python train.py --n_layer=9 --d_model=192 --n_experts=64 --d_expert=64 --moe_layers=[1, 2, 3, 4, 5, 6, 7, 8] --normalize_top_k=false --routed_scale=4.62 --balance_loss=0.0195 --n_groups=8 --init_std_router=0.03 --norm="rmsnorm" --lr=0.00369
Below are experts of layer 5 (counted from 0) of a mixture-of-experts language model. Rows are named down (a neuron's output weights, with its number) and show model dimensions 0-191. Each number is 128 + 32 x the weight over its row's rms, rounded and kept within 0 to 255. Numbers have three digits each.
Before each expert's rows: a language model's description of what the expert responds to. This comes from a sample of Wikipedia text that the model never trained on.

# expert 45
What it handles: Degree modifiers most, less, more, mid, non, highly before adjectives or hyphens (most-awarded, less-Romanised), and first pieces of foreign names.
down1:115023144133078151127129142177150113119123138154077125132130169110160112093134086083151135139147135123103128140132164143104115130161102105035150157116137140085157146156160136197085136097095126124090062146097156168139111114156133115163161170110073092153126139104179101089130167117164163129126173164167159162119106143146114141188159105185180088143099111146132073144127160085138123153162152131114238118120083105140121124151131097111088104141145164210108155156187133125147120110142104147094142138149095122114115167111047083169170119160177129078128127158170183129159128174100204094
down2:091074074120153122143189151168116154156204082110080147163147114088110163121115133125105154134153161119125141128106103170110164118139118110131093067080156079127092109125121112091107110168111150191044134098165122093077146145165109096162107102118147124113157113116191094162140120090153055068120159159179170143121140143100083068133164102134153122147131151106134107147100179153097094096111041114146128135150108177176102120156179128092125107114091079143132114155134182158106145119148107087175099143136076070174129108145152127158159081123139079150072105163083175102082114186138184095

# expert 33
What it handles: Prepositions like with, as, including, like, alongside, without, plus short mid-word fragments such as it, t, ig in names.
down1:155211205132131105180127189132133108112139091160175190101132133142124110178151149154172177098162155139135126078111155140182099056120148181172136132145125203114106095150118091135109122084150161143144141207145095110128131093125132110136114197142098088092163121087114145162070078132151080156136181162146155140085098124086062175066154115116132128114146177098088120120139142152126190108157148173160133127113167123083162179153167098210157153106168118155127096171083110122098140106191139123133129110170160160110134121130171123100083123177095081118163120116117115117089161142131102140
down2:114098176145056183133151138111170114141181169144102101139178163111139068180122164149146113167138161142089093134126162134172175173128100163161090129204139148152104083133131140057097120166128143112104179143155061195163121173150194135161137127131131208149137132119135110128157114110157119107127133107110135123055137150115173197133135196076166116187161142117170087115147128163202157145107179129133118111124148076070144136159112103179148140104161118145103049123150155146095084149118134117151097129153165094180072121147185146121108095144137097140107096132140087103159166097121109105

# expert 42
What it handles: The piece "th" inside words and chemical names (methoxy), verbs of creation like made, released, built, published, and single capital letters.
down1:121112176086073101110094134124152081103145161148133169156055148140151075061199097122168125164104150153099107114077115160174074087104110121124134058144128123113167053053105127080165150137136154156129123147160152140130153160137124181166134149166114148113141198151126141110160148125110164187158107137104126146159096089077149089118076179193171118145138131023153120149136109086133155092130114117086128150096115152104142114200106120209148143105138136073084125197120156155142162117113112135128138079127180130107148153114153133163170159116082138108132125135156109183094144094172141121
down2:116096100102107149101109168101158115160129114111136140163170143114063205123135136104121091173150146056103199143126126146109120122128114091102101107145129160059135144142114144124102172157124178096169108128147107086142124109121144136084124116118142139198124147166139121111126133194092056147191090149123097135151108085144169151156087147162144127189137115121124183102204096088151065106136163129134169139089149128137129142093096121042125105135094120132107090095096150142192120151077163088097119101051104184140156099163061161092083159067082168174120103129116075134195119117110159120

# expert 37
What it handles: Words like from, The, the, public, local, government, national, plus CJK and Thai multibyte characters in lists and tables.
down1:134176149113174139094120108096144178110134131128190176163154106149113163177133079133101080091187184144137113132107167154143119097079065104130062102153169066107167102095168096165100123081154148110137128134146132093156100134135152112153099189162144118130108150120096124128142159128053126159114117106134181132139084056147115137084117096140075071095077108151141108107091127167125134087142123161119211104067162154173164121181133116106164122158137147147087109092058126121131109174111172119153137113115087114175132092132117112055107179135173101091149088049108139138182148163084145155
down2:066132110084146108125145133137110080153108110143135089149125205124148093172117112129076155123183163142102144137126093068126151130121123137145168178067178127107124171169142063123117140191121130114132135108141117159166122079104082140114117145114159195145070130139187120132117146152212159130098207143105099152100112086136150120144121134083158132125171167065164154150083142156147174167114167143105129170118102095142075084194058122089175163154103136096126091177128128085111073135159131080113140125109120131115105043123099138183116136117116117104067164152124139096132115201112180177

# expert 9
What it handles: Apostrophes and possessive or contraction pieces (Richard's, city's, n'a), prime marks in coordinates, and second words of names like United States, New York.
down1:116119103098138135141148102116114143160125088199146154122106213156160066151178122146103113150178175178169194120110120122110168131095133082172166117099152068141095183132129177113160129149081159149130106124142164167078130151126117144198125087132144185141122168105116145110132125088099102106108122152145061122106135091163180089123174063166115166116105110164095130142191092092070115117167126100129181119132121126186093141133046078095119091109139163129074121096112084167129092110162112099148135104186139126124148123148112175182051102150147168130174107166100172124141151140113171175
down2:183163081124161136116147192122091154116098123115136152166101069125090182125128093125162131099087101120170090156110138137138078092136140102092102156102153103085106131111129092221141126147127101132133067104130111133057131096133086087154087090101144119153042136102128143088157167123135152116130090138122150160185090113109179086125156099135097139130114090083106128188117172119164105097157117133120127151089186183137128153131165146011084144145146153068186122098107217143158189129125116189092094101136103182124101110139142132178159109142156129135087145187118113102090139126110130108

# expert 22
What it handles: Small numbers and number words after season, week, District or month names, for example season 4, May 10, eight.
down1:188137164127157088121154136132119118133133097180108088124114103134132194129127088113164184109182121110119173112175156142099170122146077165117154124105153118103166134090158153162131116166145076142139114101046151138133130123141124122129160067152139117060118111169086117078105138171065096162143107159086172076127186122115147122126156125175066105083128137133084105128135117071172092125096168109161149122093115109178126144122155118182067073169108109163133139111119041150123093177126082121198154146100121156118114152165150164138136096184149158102101152209121158123157109090116102033
down2:143121156091115073128113138161123168124125083167099096113074135168162145160119136089166172090159115146097151076141100149155170111189137115153150167134140151100173141143153124194136157134107085120087152139139062130106093099114133110117108129098116108068168098127145105127143066153078151135133095084144131110190158100094173150156152142129076103120125116191081170120126062144163065094132147122146134124141188160151164170097178164066127125222090087110207110154098104121129124159123090132100136150110124149134095157135107168082148126166184125152145127193097131167224180125154113089

# expert 56
What it handles: Ordinal suffixes and words for rankings and results, such as 4th, third, fifth, place, finished, winners, plus commas and "and" in medal lists.
down1:139073103092104097142139091115109178115155115166110170143124131068137140164098069162139118128134131122175101106101150146085094172125051127128134102134102140095124055132099093171152159105148094149180113124095122098036172154086104122072141145101078152079127103131142176142167179120061137150080136117109149175103182143116149163171130139156137088129111138131126109072097068149114200152143083090168123099135133113121060193120131098132157121094125145158087094085136124105158091137086123115084118131110120158191141195112136059212094102105143107170124141111102102111094159163094167105
down2:161104160174100144138136058146151173135125072070125096156181125145120170139171141107136118151180116106082149126114168151145180086151145083112154169156112091189177166190191171176077092110157151106049125113109072107104126174127135105122147113108152123163055088140097121091137151149109118163158124112181121143166114122159127147095085118175136133103126162078067122077149197171111136141079123104136116152172143182090111135117107132159125137150092087094161128130136177087087104132099142111115124084141158168159155108120132152108144094117233098154143141135150212105135108175156149141

# expert 12
What it handles: Opening parentheses and quotes, slashes joining alternatives such as daily/weekly, dollar signs, and "both", often right before a word.
down1:152107109112171151142136133081103109118161182124086117164083120110122114087133102116131160172078089129098139113134059167147141154164109168120053119094086142137146113061162138129123206109153095143127103110101139127030099072110129111071146098190165095145079074141162139120183112116131190113112109133167116134130144117169100142103120128086128174152161080133148135056127169118083087168122127188103111144170125067139139123132107138040047157096161103134117117137152213130104121159081119127157113124156159172104180116085121107103147097118103169118130127137150089140064135100118165094
down2:145111167144113178166129174136084121160130097094147113148133095168103140112149136095135082155092141113057120116107161097211132158124139101133108161110095109140160070132172105122155153161168082139098134127149148100161139169104170061110124145147181127086079117103170150132158189181093127116174135130137118158221117111123168159100130149091101112109125144130099139131136110125152140153157181078186133100090170105151096168117135140228152130128124139077136138172166182073123131123147154190128174177196069125135156118105144106157149062112136142158186113101114177089074173097088089139

# expert 46
What it handles: Office titles like President, General, Minister, nouns like order in "by order of", and "to" after numbers or verbs.
down1:071145077160161130105087144138141118105058149160101191180145071155109131158103132160155106103098109140106110133107134141079114064167197171129160162182111123102170124086105212165133145183063125117169071152137158066123177134160101142146161124175136149116125141138143102085073162170107153119166174130147160098128082139134149184182142098101178121148092136134140098117161135068089114117180142141119033190151152151085134118132159139146126167105120115103123094099162087107129168141092127116091133205119134141126116140106144107129174131125127124136076118136090094113182154099177191115
down2:113124070097146173209152157137148173082063112168121097202132157117169076097120091186179112172157123130133113058158093114150115112088124149112175160132119110181170175151149169097170126129141124101114128113160136123081110168109077115069132146123191152119202136150135114129135098171116135084095181091124072093131095060097103130104128157178119152165181103152081119132083144136162109136143146169140126138130119143071147094150137179101128119101111184056140140162088153164147195139162105127113137141128059122117116115127114165108117160171092136131159087084134180148105069156098127100

# expert 4
What it handles: Inner word pieces of uncommon proper names, places and technical terms, such as Fort-ale-za, Poe-c-ilia, Lac-kawa-nna, plus is and was.
down1:154109125152108121080116168150149080162120104163102172162147147145134109163152142185147147161123181132108163097104191153153073136095108070102083097122096116186171167129176135109108122111111137186117187132142134104175113137147070188183163157158143109073125126121152140117056150162136166173135137152113143165125136132146157033142146136102084148137128142139102091138175133117126099076148111103061133123097131179131174168121146116130116155060186142088133130149117103186153135068133134154148147149101213139157137086133103131164135145123125170079140205182145122068143209110144161105
down2:206180099108122174110162155117106080122083099065124138135111094088115168153082145096063140132113129141106140133128087110153104110140090125125135093123115098171071080143090091146123132110169135113125139171121113114170107098155161067163149099147080151145138023135100104077169133141183074163141141162112128107143112164137144168126127122060042133126075157081159140135114070098074113100125121084143184145154165127162149100134137171079109132120165156109112141094156085132098110123121182207121096138152152084130174151109143069132034146127104100133130099160143125130128075146076106148

# expert 19
What it handles: Final pieces of surnames and place names, plus field labels in species and flight infoboxes, like Authority:, origin:, Car-idi, Palace.
down1:139124100121090173125097061142093183119087187146156158124152132114159096114124163152103169089105130113106080104114117085153132141126098114085118102140147102206101080110121144124162143145084157213145177049136115130167103188121099147155148153126108090132136151138106128188161059146122122088123048142076147111131128137123139073104115148090211195177197129130133163122104079076149174128140091118079149105089155141124131096164135150139154148071066167123103096063124145113121137128133132145144097171100111120144071146149143152093165112159161096150113146078097168123072163156132138184
down2:177129105117105123135103124136115098175142109147085122107143134131167066167116126091133124177145158131175097080136084112145108154099149085080129154144097145158138121142151125162109136103083136128178115142064128084113147102108127105149160145131080087099130193094142085120078107152108087125075127118158152086184151162134135103128116097114139060090148108130160129070089190051090163087071083082157128141156134149148104119123078073181124084119180080168129132118165156129136141121150196151093122113132151097119176107100151139179134099128135085104078179129176143153196096093018073105